From a checkpoint of a small mixture-of-experts model trained on Wikipedia.
Size: 8 layers, width 512, vocabulary 8192, 64.1M parameters.
Training: a variant of Adam for the experts, 353M tokens, 2387 steps.
Below are experts of layer 5 (counted from 0) of a mixture-of-experts language model. Rows are named router (the router's row for the expert), down (a neuron's output weights, with its number) and show model dimensions 256-319. Each number is 500 + 40 x the weight over its row's rms, rounded and kept within 0 to 999. Numbers have three digits each.
After each expert's rows: a language model's description of what the expert responds to; "raises" lists some tokens whose logits its average output raises strongly, later layers aside. This comes from a sample of Wikipedia text that the model never trained on.

# expert 5
router:527438489483527529476503544500483524424555523484475540528410499558509544449469512475495495406525538469581516446473478556524499441517451522472482527465503477577492429488504552498538566434494476
down0:418518457510528436439583507494456512463558425496530495490496474439473464547441514471490531513488489486615521473491498476484501531494506525508457473553428525485490489436517425460470506465480449
down1:448513477557454528521604497479471518493568511474525415428482427448516451488516532503433542482505379430452455524478513502481508496446497508505542492510435498486461488498494463475527490558468480
down2:442501490488487515510441519406531549459491482487511512545582512559576592460428517507571515392474519500397506491494545520494509511526512437587581487455506508542457477451540571497489530491496474
down3:435549502515516566430459516424522414571462469515469492520545491535498533517479507489479490468499527487458495455525483512505502532486480449548503527547533396459506539549543475492529461516475516
down4:481383506490471443567516549510506471507494472514470520473510539474469500486492502532458464487516515481520537444498611535505439521489565503537445483485574533515507504419447548510503485456571508
down5:483443531490458440553520466488551534513545463476521445552505507447479445473521498500424499538567429473477502476499527507565455523518557560476481514486494469477471541503488500578543544516506459
What it handles: Table cells, name fragments. Pipe separators and numbers inside sports and results tables, plus short capitalized name or species pieces like gu, Ho, Bi, Dra.
raises: "  ", "\n", " 1", " 0", " 2", " 4"

# expert 6
router:442450512482458500457483514514485516488488601478465500548481534520493511513455505494463534474547511502575545531501452461540513488517494552437518508525540453481508507523542481512545516515503557
down0:477478451617391528549498491467537489447539542500521507515446580487516492530513459449517528504496558469460533561458504489494553571423522498511492467401457447483577523510507509449510525512497508
down1:528457423509396446444476539454490486479546430510408566490477461515566536481493528435500490524509433481509548475542460484555520531525484466501482549429470555488427484482555458551470397543502542
down2:497496560398512494532524446423552517534489508461464528474511549509517496418495551495492541510455502390492455483552480498346578476448461500519529492493537436590487464535474547511391566422499527
down3:497478452504503496521470576444561527574511496505428493518538542490422487502521573417496515469516549448481477513522536500525486551493515533582521533510506477483432491477446450394494488460526494
down4:526553558448525491516514538455522505505456491431451550509544483525475460462398548489488533518494479550473494423475533561516467504433508436529537522553497467498466454563423497456555619551544565
down5:510515424538498532497494503507480440515489456481519512459507509576492498557502494510508528495490467520436488531529486528422488584478568453523496503434549546472543482489532521466505611489465460
What it handles: Place and name endings. Final pieces of proper names, especially places and institutions, such as York, -ton, -ford, -ville, Street, University, Smith.
raises: "'", ",", "-", " &", " and", "–"

# expert 13
router:446454561445455562480443499542509528533526531542500543522467522550552499461501521524462484456520537467548512573454487550478519490423460476487553520534515463490497467525577476596560501443524515
down0:511543464467489467493517547456505514456455479485522463578454505505520443518443425521467497471460436478581553405454516480545543508530541555495531507494523515533495491503581493469612526484504533
down1:489455500507477494518418516485536510553456486439508469530581504514455467498437473571479447480483494466558437490476454567532520538512505544489450483486462489526537519567495512482548528474503497
down2:448594472466491487504465493414456569504453500526469570465481535530455497430441464563542500517466510526506394501516470489563516477517583484536502503481548479484460472474539468468517587431458488
down3:456427561549464531541492558459542469545499553488456474482456455456493475513534574526461476530391483486502545506503475544519487524563461511546492499491596537413480511490499505546565566495491501
down4:523522533479531474521536528506475472547481472535459494501571504533479505470417477498520535562509468490541480521489489495554582367516526447393443491515457487512552519461467424486545530481468535
down5:466486483448489521513517433461514534422523523449535441447493514488523534425551483478471523444496440492507507488512513496593487529480498480458517485530506513488525578502486523510503538476556511
What it handles: Clause punctuation, conjunctions. Sentence-ending periods, commas, paragraph breaks, closing quotes, and clause-linking words such as which, when, where, but, However, because.
raises: "\n\n", " In", " The", "\n", " They", " While"

# expert 15
router:479520548529478509469477530560469508395500507462514504532445493522537519591478465486503460465500534480497531559505515529482483453522493535539513561473453482527471479573496477557489505532568541
down0:489503508494533454444550568476428516508497461486505481570520531442568550519451476495509483421544534539471523469498538489482490598463486578443482469508520527454524517542609503471527483489456576
down1:514451467522450519475449447523498568509599526500491432447478501487449531381509467433530470519449489499541464503487515564523499507497504465498455541510491532518463510479500555456460543498538492
down2:463514516568409505534508445424502513553452466437522531423617534512496556469533481507486494497450474538516508475468513431419503569425557477425538475564562476445490490515508490485550550560384445
down3:500460543557506491518527503528481480536476473429532426499503527460540548551470465526572496499503532489492497566494547471496573524501556481448476496495442578501501511556603462462526464480529481
down4:471537458430466426518480511472461519557456493506507569469479556490465477493527457476500507441512520497556488578521449473516490453583523489569556477511422502527504517431531442518496513512511452
down5:449484387520463439510510523471537466420473542523460505588546518505513470466458508485487488489547537437531567481533535510583522495465451454531504529531504471560485488478507576484487570506469482
What it handles: Auxiliary verbs after subjects. Forms of be and have right after a sentence subject, like is, was, were, had, has, plus pronouns he and it.
raises: " a", " an", " not", " one", " the"

# expert 2
router:478463478488460531503488524481442488490528510556495530529466479516464553403492537509443521459498490498533514490477476516496472455494493507456528490631542442537436467503535460551555505466573485
down0:538484510561470512485448492511529500458539520513597467562465447432481490524544502448515505476519435527544478525491511488433466516438529480506524489557446548502441480604503509480511541477511552
down1:488508513449511484510511496522519480518499460513513530504563547534530509406472456573462488442507481506545502463478483535509485510498509497510478467598471453563538471450491523467505518508491509
down2:479599551519465514448495545491492567460511498501408504461572540575509482502494506468543601486483577520477519503485462521521490461416502504536491502534448459502524512427494555504486535483493464
down3:467498538536458492442481462496528454510523478510435596512492552506454506556488451556531514520499569494534509534476505530552503467514509528506496487503485451554483465556514515614491474498536355
down4:516478459495505459492531390504513459483508504439497583498487490500391441467507506454488497442432469478452461449433529512512468533529457470558456502544506568538498396538518457478537470452507427
down5:483497485470537505469530553510450482490471502522475482548549518488492539502581427496470497453494550537583489546426525503521481450555501460512502485535409523503505492527472520517524521465476454
What it handles: Verbs and function words. Biography verbs and prepositions in running prose, such as won, announced, born, joined, by, with, plus = in section headings.
raises: " the", " a", " an", " its"

# expert 14
router:535532528485449499496471518469467513472506553543485502524531539506575484499571451480499513492498623525493570550542498476454488503441491460511487543525477469510435445464521483512494530528569504
down0:502505438397575562493485467434412509448515446505419544522565527512486487521552569454463531539487463444555572519441500468536489479504481490600577447428484485517466364482548555488543432476499544
down1:465505578516469436556503530495538536498482558497473545508448457527491573468547456558507529519510494449460458550518533515509451507496521525449469520505431433474578519459460511502507458516521478
down2:418553511480459558541523567493480556495591442427505526524545471571506509524458556490492516434457524511433509515511485494520543504566501472500510501500479465550494542487475529550477620429526490
down3:411471536493505468504534509482474453535523507463466503546525489491471459494511524476459507534523493594498474474522435482577513550534502502497507472490493529465501569505524510495514564555504468
down4:512445447467478438460492523528460458489537454496509535468580404500454479500461548499505497512490586516513475451579505525482493447433492424593484390560481579482516480589456528432462509457537456
down5:499506522565505552454409500496514516506446500532463488550501474426579484488573479432438434472541501486458490546534476522426481469528485487508550567505521426561590452501550460482549486472502520
What it handles: Name-initial pieces. Opening capitals or first pieces of proper names, such as New, Nor, Alb, Br, Fl, in names of people, places, bands.
raises: "-", ".", "n", "'", ",", " ("

# expert 1
router:448434467488507550501465512545498503470538494484476545556465448505570525446456516506540566513561485420491561523497497505567516475554474503502522548495524464512456542479556469538500573503477475
down0:502525525547506507516495472498485558511533542500516527513460544418570496460441460484503569509465533431484472531542546530563552408503473437551518559535440541603532460580544522549474472464480474
down1:508570554507520497481512470510566492517493402531519543588481582482469488514565497505545519534518498503554538497503436485476485543500509460437472458564496464513460423544461501490432491498475542
down2:488499524517492466514414412479563398589487497403485468429521475498418492511495485523517534558490505445481434483413448515554452507484485525548534523503556493490453588399507521447526530518494545
down3:485509550508477571466495474499487490497497511539486508520537500521529501484475515505618474501478486471525476570488476590551516534517494567502470522506452457514465522515526491523554477519419431
down4:568437498485469474492496458523458476529556480549513570511536513510616490441460518490515482569451482506515513532493408517454548495480504537502547485483455503482463520489459529486465492549505480
down5:545483476506495539540431507458502539518442508552458501479495497517507550418469479477458526495483495494554589475460511475483453465488548514515498475511477574537428483502497477545518459481526478
What it handles: Mid-word fragments. Middle and start pieces of split English words and role nouns, like circum-sc-ribed, Inst-it-ut, Rec-ip-ient, artist, director, producer.
raises: "-", ",", " and", "ing", ".", "a"

# expert 7
router:526540510474522511419467549439477472507473540504518513571423525509495494466502544534500500494540534548569519489558507504504480503486486493491477502539514489524438368487557436525547535462546480
down0:516503519473467531608504508510474476488532492507516470511513485480567498513537538534633532456514502560532560484489461455537534494476512391556520492535452521596503501436516475554474502419513461
down1:524501504515486462523460549531516509537476517523589436556443523496454451504518516538505419492489459467527468472557529515451541460486488493510525502517513542524443506505484496527475531461596464
down2:456589525462539561515503502530502462442529483557568502501568487384492516436495540455525460567526468543500467483468518503461486429463520516573494450496437493482494497564513447430559509491534535
down3:439489560454558468478515510454523530504514546461508576497501462498521515444459476536453513423483554516519599468518502457567552560467517505449517489540507456557523393479467506517522549543519493
down4:485547514541501511500435470479457491550504530567466507496526525486502511492498529499559554440452555473575525431483433436525551525479497506476503502536511453495538540505439594516552530436487521
down5:523548447513434453542420540428558532546554525484481612476516468555535536518489580520512499448470505477530502559467537526508472524490506487524496503517527463511546527515475457494508511461503465
What it handles: Personal name pieces. First names like John, Paul, George and inner or final syllables of foreign personal and place names, such as ya, ta, ina, ey.
raises: "'", ",", " and", "-", " (", " &"

# expert 0
router:495429552490515518445546455479512505493530522510525467480497521544568501492514523449521456528496542517504540497536509529487493496517524549459517578555534458496498489491542491506510445489605535
down0:469566505547463533468479538497518484539520532466465460523532522437512513522575479524528511591563550517486507576462464507492466458468531493493488514495579544544557481470459476546486514509503496
down1:436374468530540555535433503507474496523524479518496495458508507501484517450548474487512530487541469495522508462494437533511510553530530554488496446491463480446457433486496571453485562604553478
down2:562484566483541506463484433508551550466417458500476502562532496519498440544455524480499489509468502502489525441497508385484477536462486532536489496539557511518578544489440477477515386475484500
down3:476529508491510549481487474468435485490490482482523507535553488438581531475493474506422537483576457488508489531525455469534484539420503475502457416535506451482511548482575567480509452560481542
down4:550481557546568506516545501472497440484413577483536452481521513459494499540545455462490491473535488532498475517450563512388483448553609489468500558512537510498478498487593468514493465492461464
down5:548537483470495457462425526461460464512497510487499548458503493484471555522449458447482546480523551479512494514501506463478499500515553514552461464544529490516458487544481499508434460468547489
What it handles: Units and number endings. Measurement units and number parts after digits, such as %, km, million, kg, ft, plus final ISBN digits and closing brackets.
raises: " of", ",", " (", " and", " in", "."

# expert 9
router:534468501474518492452503466453465500482486559513532540508474523517475528534471502396504522484596485473582488468464541543557467461479452465475508507490570477530479456549543466526561450445525542
down0:481476495504555479552461536434479464566575555454491478447483461503507521489509477523495439528478508444455558501555557535548451484495462458473474488478490448463563499482442486509490608462420445
down1:575536514484575547429501471512495504512499403475579456455534573432473500474534571482483451506461480500545484520574523429448446474503453448409480548454553499492485427576492481471456465469458474
down2:490522493536519536527508554472454501546457473545474533542479508413482500472443482510485488565516514490491523539523434515451483508494497501451466526517505475483496560565486482515522536458580489
down3:489528529481479467507411442456509483487509506501546537460508489561549505539509520526474508464500518503566585492522603496512536580509562543491471535443454463454518520507546410483536504554577499
down4:527417488540451468542540422486534505451548544483485455441491494485559458545530530461545475453475553530519461479557559539464474502471463612506533534524522560540504580531487481548576536518534483
down5:456524448495580484507506487542535501462530500509526554494451505521493477486454425489497477411564471538507492554447460529573566520566450462500461460553482464509511521455571583487518493452490500
What it handles: Word endings, abstract nouns. Suffixes completing words (s, ing, ly, ion, us in hiatus) and general nouns or pronouns like way, system, level, area, him, them.
raises: ".", " of", ",", " and", " in", " ("

# expert 10
router:517479493445525507510523498490526522519526503568485568542408529470542490431485467509545538526531513448528532526531454487505535428445520506454479466577484454518440468507542532519517558521512536
down0:538504479428562455489488466531530491496509441496461518451457506436508483467475502521491531542544505494503525537507460474538552489500533554494508491549519505441457475486478460501512521498478478
down1:486493522485497542468498461543522499489579483468505524546538468418502508587467551516483503489507549447559469500499483503493444501495494518504478502539476504490569500548480495549526426488410483
down2:457570498438459479445512465575470485457497442527535484554530528519479468492544445469533470499560460460504473555536590526470494476560463482548432523467483502530454506539431529473531482530585466
down3:475449532505439545523540491501505494547474497434472477476492469459524548529519547489490482506474464491494541527448456459524544501458463493607597489511528521458528491546487540511515464442451538
down4:509508486549480552460486521529568525515522451499507428523470535429501508466523552511571472514453511544494490507504534532541569481470540473551514482483483519467607486446527543480485515429480421
down5:529569434548432517480557460498487463492499550523523454549560451450524446437555570416533504507525410493511449473476523494555431550412560478504484502459443481528497511484532538506478472383585519
What it handles: Numbers in tables. Numeric tokens inside table cells and lists, such as 12, 16, 20, scores, dates, ages, percentages split at decimals.
raises: ".", "″", "th", ",", "%", "–"